Below are experts of layer 4 (counted from 0) of a mixture-of-experts language model. Rows are named router (the router's row for the expert), up (a neuron's input weights, with its number) and show model dimensions 0-159. Each number is 128 + 32 x the weight over its row's rms, rounded and kept within 0 to 255. Numbers have three digits each.
After each expert's rows: a language model's description of what the expert responds to; "mostly gets" lists some tokens that are sent to it at least half of the time. This comes from a sample of Wikipedia text that the model never trained on.

# expert 16
router:132125147097166131114119140146086087126171126129150122111138126130126166123121108163156124134089134131087125094179100175070151072149069104117148019081174157115127139150158144142146199161054150127143088129098131105080090128072070168110138144151132190110171129125127158179101092141138165129114101142092153166155087123139081172202121139099076104153133093108191110081130121077107102132138102182140131101136140102096189129154101082078155132145097113072121188110095114159110114064126159
up5:127108170108165083082145077174092086141173097119131084186152157117130156134108108128142124131122130080076123157084119143116077094214195148133122144123098161167132144134141164105120105142182127141076181118149143125101135156134144134130146185137150200124087209138057136124176106103125117150125103154156205165146094110083136152119152095121123112125169129149161104177186116129110118143122190117144152095070143118098098123090184175131154167190104120096120180121085144146098178128133203
up6:084093158142079186113121116116141138103112094106148126062063114121145126085045166122097092187129127079139155113129096226125143166127128132135096135159077116180141099170105068096185172122120132152106099165081125161139113166134064181175147125160084181145135094149140228090129121133064122116147090154160124127171144120139140169131071110099147106173150100103178158078101131136124115144136156110101131089116087124125168137156114104134137098171139140185142082122182115157119127101112107
up7:119080098137139150149132100187145143140144120163167090083125101144116078155125136113168135105132170112078109160102111132119152119128143171081089145144105179134099104078112112106116081156157124041133146108139195130111130092098115067121094147160094125128107137171092204139115100144093132133169170102176101159181186182119159137101090077182120029171147127177118122152131147167089178120166101171119153134163130100156114166123127113126153194142147097141124086078178116138160206162149101
Word-final adjective and noun suffixes of Latinate words, such as ical, ial, ular, ative, in chemical, physical, philosophical.
mostly gets: "ical", "ial", "ional", "ior", "ular", "inal"

# expert 25
router:143080174140169073109190126131148096104168084127165190123104112173151135122112143119170150129162207073117155126092093159064119099134112065116106117127140198242144145104127106129170186126109151119140103093092165106111044143071096146156152121138115131156136105165174143119101196129144125161136131143119123141121113142133116224139154168112177110132158134141121120149191156147134144123132093134193143104107115122093146151110082118051137109148170174078123112120084108124125116093115135
up5:191138143134173143140132135090142147094169142191110101140101136087081105086141144144173081104171059137116151149140149130026121091151081121107116149104098163138144115140146118154156117155097126136086145082125128165128086163096094149163217133101130103146108150123187084081150084110122115145154163154132142095114091059131130146146171103139174141107148146095135139174120104120106067136153120168173178098117139090125122069190035129065091121105168130102150132078151181119104130085130168
up6:166097129150099119100138181137131106120143119174166089109136140125103146151181095166101132190091079173118105186145111169102095132068115080139141112124164102180189121038179143176139122074127082160135103121190149163120118126155062148111161112114100122144186152127128145172123153138177144073144118140145154101091183117103093179169136084123127094149136065032158131129158157143165155146134089108170126106182100117178157119086131134137149118085182065163147116153166123122149135107143138
up7:130184152177160115110069173147140166118098114165157149107131109127171181071131141138066113132153124114164083117110134201118107121114116149127097133097112112118120106103135068149113135101096116144155135124124127130056109097068059159111175128154120152198142202132062139214089156182145122125113154159130182127111159149160112144126152133159086164117187134123094091148128141073155125184159171056072137155100117106072129102106162134132141142121181086156081168127108086116194147146142131
Two-digit numbers and pieces of years, ages and counts, especially 80s after a leading 1 in years (1856–1883), at age 16, 58 percent.
mostly gets: "875", "70", "870", "880", "85", "86"

# expert 5
router:182072115144099116122130120000087135175199171109129115120130101146138122123157137082091136186122130139144143134138136153105125105119070135070143117125117138161169112132134131149198130066110030111123141123158114113149131127078106096121158182132060146182135139158126177117080141122185108125095092134153176147093114121120102145118057144116116095133141128120129128083172088133152104165113127183178130072148122169112139077129104096114101099213150083138137104167120091124097155094120160
up2:080138143154117072130209096097160220153143135112136118134142090193092156081108120095099143146147139070110117144083167159105143160087102090099125134081142100159174128117164171091181132152127175058081094091118082108129211122125063103137081092127113104161121110110144177107128160126143127098123165154144130126127115077110057099082129145166157125165131125159071141130128126145082078150118104101148128098077140112133150160086188124131110066167118094146180199104137122145113161125115139
up3:146106126088105108108124154169172087170131147058168177159150115116163122080154176172137149090156165139157170141130063095078111103073125170130140117151071093145149243166126166078155119124134086111181155154110142134182112129099166140081196129168104170107133109189086174139090128120156156135121099125113135116103119142102100115121120134151142117114133182141090156168144088086151164132152175129066151101156093103115128134151113099135148153116137161084147143167123062198108115184073138
up4:089181158119190189141093118045114167133152146108150095127104100139174186137142158130132112158135116132094152080115158137117114101071112165118185108128101156168157168118140066119135079114088128056129048067159114156196160092127143050135152117098087129122173101106140116165085105117163155109120139154039135133094105127155054139152072134143122155132119175181077106154141133151158155149098115110095135119126115108134139092145152131152140070157136108102116110138098052103100156129100161
Empty or numeric cells, pipe runs and section markers in sports results and election tables, such as "| −", "0", "===", "----".
mostly gets: "----", " | Apps | Goals", "|  | Liberal", "|  | Conservative", " Player |", "The following"

# expert 54
router:155134199112140111133154137160108124186143105120166134153143163162112121133086101092097100105130120108148138083117133194102143045071134132084089144117087144121109112108110097159151177130098068168143110144146122131088099212098064132151089160184112181138157061147124131132114114136162147103173138185147141158100122160090101126104112167142191141194156133082170098129126144112139112151178138110194149164184109071064136118103080109130093095174137139058106148161114102120156169134156171
up2:102145143079120090125142127128124094092178089172114138086146112109076070146207169102096157113088109106113157114120144189157117144121183133176107152056154172122146130100160172136121067130119115186202142117108103116104100172144135145125113106135133209162100090176070095142109141149099112212171159143105192171136131147118111145147112112189172105150097129130114102121076095101147080110087122118123124112113086141059080116158102089088139126137154159110107116096133093142087139079138191
up3:110075124092134136146119126144058149129235128122178122111149140146146103115147072090135138114104147133160106098163131150153127109074123167132158137141095131111032106124117158176192148098113091158185122125180101117100157137129065136096076142192111112130105188137093161071160168053084171114181138152144180075143092115148082130119136126175102211152098095112124139143180114076166123126127158103112149100126100107172080140123094139170129132112080099117092095167114138138116113147104143
up4:151103142138126156082155143159136169106198121119165141164117143145144110062122125104120118124126142132107156033090146142142168076166141139068121094134125172109107114187126144133112118106165087164200164157117177118177159163101077136155119128112158189149084104116118161145120194115102138178172093157090115107057138064133117164063055112110139179134126147187149133152068144203113133107057144191105123168161140101111156146138127112115118100174148132122122105112081130163135147106138157
Nouns for films, albums, awards, cups and records, plus Ad/ad pieces and said, such as Film Festival, Bowl, Adapted.
mostly gets: " Ad", " ad", " Cup", " Bowl", "Ad", " The film"

# expert 26
router:154107172130130151091189113119120147126149112115164159139111132130133147153131094130147134188137115103116135178126100118112129057086148125118115122056081102153134119125161154193139127125128136132181148091173176127141082211115135039103118202130091125122151141195184135084150126104138148150164068179094158147107059080156132163157086165111169140160164136129127091083123144083155144093117131121107071142128107117079120112100103138110091134125214077124112087063141118102068169124083103
up1:138136167152131123122139121107207097100138146125130140151123130093111139126129150164163134098127111107098111149148176121135078139134095130145242077105104174136112148122212126153170083203182098115108120104196128131111110134152170076129109112120155135184151150112151181119087140067136148121146134098167161136169085130091138102160130185159101150166121126109113106148066185140089140154158107131175093088097144193106137114054024132115153103106131146173136071125146094115096151124109158
up2:138135103112172148087087097139085128150159045093118157146079128166160179095070140132129098108091153109103140127140190137166098082183162096144147132131077170147132084061153134108156132139093133108138112147133126162125077156137110103120118064179088100108125177200173154048089115150085060141119158175156106151138071102133095113117101156116164154127184094094121071100055099138143109125115149121134141161100103086173111171167140134140100108173112135110097128105176173163086112148101102
up3:146116142151122140126107078141151104112132139144210133197135134082121178135082092067101089185109109136094075082203185126082069114122051110114128138088108132158140132109147147125161124138078103108150106100170122072129149135102107165161108114124152125092144190158131134138122120107164124165129062131089113127119059145124051138138062159159138173067149129086143051104107161134127161176137117072118083148088109111129113159143144139135112096097092170120127065156148147174110086133133092
The word to after verbs or nouns, as in went on to defeat, required to return, fled to, plus not, would, can.
mostly gets: " to", " to ", " to be", "ed to", " not", " would"

# expert 58
router:173143102077165137073169104079088178054137157159127167145131088109130127094102122126142104150180164123080191064122071139046104091144118110146123126074083148115124159139154127151204107082069132104093099139181134138149115169093113047164142143172098166098148128190175133145110155128145110157112128182108138143148138129108125194112089118085143152142166155118157112138094109134098128128184130170157079130146177113091076122097087140126097133165122128082134168110145094185157137104157155
up0:159092087077146059078187112125059130158121127083091140112151095148126135092088141129168084107164173113118130087130164165116162142098076174130205123112144152047129094147147113113153095207142138131093152125120095162114130129065155134125112188115126149145106167108167157193137168077102102119117123136124098160146096084138128107045127102092171131143157100138108140142161087128131109136097170107168113127065095099082127163162197116192144116171143148126140148166081095119148165131128177
up1:161108112059137095042148167113172126076128146128150125149114124154125111127181125085156097069129078114134148136130125148090087101112145112159166128146078140139113187140119085073160159102100045131075152179175165172167098087125160192156116079143144156181075114144136121145136138179146159145137141129078121068102183157154088098139154150162152171131128097159172163157116131082093071162137125178177116164169155154133107106085112150072140140116090114151080162126164111085099125145128160
up2:163084104177174159156154065075161136073141145089101091135072110197133093159090133104134141124106074165074168176134090116102170137146195157128100185190144144142088087114121099097122088148144120130158080171099059153129150100137109119127173129122098081126106090124157134148123133171141138151114141168082119092151097122114133204113137074121156122159112115153075087129061128155128108084095126085174141129140083097100137169104148153192173154140161136168087115124078099119104171113105170
Prepositions linking a phrase to a noun before it, chiefly with, by, from, including, such as, as in books, including, and kill trees with.
mostly gets: " with", ", with", ", including", " with a", " include", " such as"

# expert 39
router:193136150100122137100140143139074107137192108073164125111130138168176202125115121133093142127157142153080152139086114137134157140146132081092157087133155139149164188107189140174142111147080124127106077122162081102157083169096129131098188132154124199141157068127177144154109113151147113101121155120146118171078105121097147156162092167125137117130157088179146097166167073100100136145093133139185137052115189129112130146108109037084162082155101067142177120105135118163124153109165089
up0:109174138126136067072120107076131147139170149053164150129141139090172167112100121129116093076177105070144133177123116150175165042154173106190147098153077160112133137116166128122119141141118140093106137083153071099128145055113062116100121087110147179112109148127076134137116129114132121155095086087137146129102181181142114111132143081113128179143177076115168123136095182085082114114137143139107126106157174158138218145131098116112191084138163102082150140147182114090151153132133099
up1:168140139132083127148160140095178153201177083101164124077149136131158151138108107168090146072147145143142101071099082129150122151120162129088199161087041138120072160126156084132092108096130153125208091105119108093124160113085133102081135132117153198060091106145208127120125118096120110155150140126090091166064121104155180123151096177118110110074160111142170155097139107106080150171114111154126101110118125116121132118126100120193127092185101074107131147160084127142122187125120094
up2:075078101104126117165146072106143121132082111144134109086145124173140121098121156132119110177059172128226136145100122169088100157103166090130148176149142171141157115119145059138078121102055114096149147141165110147122135174154111133147132112149120207159128133154158213100128099179122147096150090151129127097083164131116096134099096056195066136091080090086096104189165124120113092141177122126161145130158146154074145104122135122097141106099103134136179122172165107082106140085118099
Plural or noun-forming endings on nouns, such as ceremonies, offices, districts, centres, regards, often followed by of or in.
mostly gets: " offices", "inguished", "ences", "ricts", "ies", " cities"

# expert 43
router:146127146071157102000166128065114150142141152076097158101087164125172095081104153055146140189164100149109103120150054115095136103124096117089119117118127164155164139123116134172190129112055131083140125128172138122155102145122123112197127216115178150100125122166159133129168113133166176131132142216083177148087100121156095172086134157072144107146126127139160073132155152126142136138135089153152116102130094125078141102158107106128104089122143112145126127130122125096133170087122116
up3:099094121085094159205144080125121195119145175111136122115101152113139138084127149155087091083153094172148146135120171142115143102133127052156154147153099130151100166092194090147123143122027107125121182163114077143091134159119131134115159100141128138138155161140097120117099135078096113079114143073156165178167120146115092137115146165163176170155124158103115129096102192094153076109081152116102068096170132127154182089123159143179122156130244097135098116096128125126106134148110081
up4:120076099115118188112154138085125144188094083138127147153157130146103154086118139073148096129218118139138136142135174178155123154096117105138149120162141106125140172140172121148099121190121125083121095090173178111141104126193163117119089109133146148150166114170124136041112181159132141152118126094135122107118087029094134100135098106119177119131106113172195145126118132092119131144147143125100176066139098219168149164138160179147162176154135081166127111102144177115138118220119105
up5:116179145160130075100141149177140119131139055090136124117138110108129087164077172084149088104097090080110162083126089105132102096144118145174120098154110160142166149100151103107160117145166086194188062177103143125163075105201142129066117127174058150123154092120101147120107144103085080116152179164129114139134192145158210162192155133156208123164108126165137073120115116138106196117168112104098134148140179144132146185147112122105106142146177148145124142104144155118128113114110138
The article "the", alone or merged with a preceding preposition or verb ending, as in to the, of the, including the, The.
mostly gets: " the", "ed the", "ing the", " that the", " to the", "s the"

# expert 44
router:116146158078124108104126106134080119097167089162140142149116137187123068093050120137108129140153100131113127095141090147103105106106086081107105060087102136138129118144146099140105110158041122121203138093116102133196088235092126181123175128148129203139096105162119160144111097140153125138138096088142224160098110130163129123186141133086140076141118115150166133115152144048129143113133100169142142091098118186101142127157089118119159123171158112099156188146072113143108111127121096
up5:144136076096154076113179176155161073181146148158164134127127109078096188152111162128159145185115066126094072125086095141121113119098110108149122149121180076141133127183172124190111057148094149172144166120114141096069103141076055120212153160135113137089100117134052141090179126119136127126134093145131128127175155106079144145152132116179119115133158141133164097107146124065131102155146190139176127102142136151185143186129166099096103107095176130165153123137072139107147100101126117
up6:139145088159145085063118150144106103057108109156178153099123123137157081116127136123069123139161141107051171072178079140078086108069102107201092137132096151207127145149157154126097139133088097111150144129163142127172088096112159129136143157145109134085127171103186141086131122129196129188186135120117152134060183094138137158146121147115144128053168129132097121109151125143097118160131064124122135142103122191151174135188062168100126088112115143123091167083147136081118123147138141
up7:070083106138178129060132147157161062149145102134132127116180150128106105167113164100135109154129106151124201105130073160154143147086142108124117091077111118178128144162168122198235096168138098102086105172168116147131127122129173180104117146126159102123133097137149102142148112058126103113114123105173179143098094105138142062194182146065148114209117147141161074146111148117124114130129105119189126113093089134105111124142149155131153147206135073157072120121136140151104110155132173
Adjectives and suffix pieces like state, national, public, local, political, and ual or ional in personal, Professional.
mostly gets: "ual", " public", "ional", " national", "ational", " local"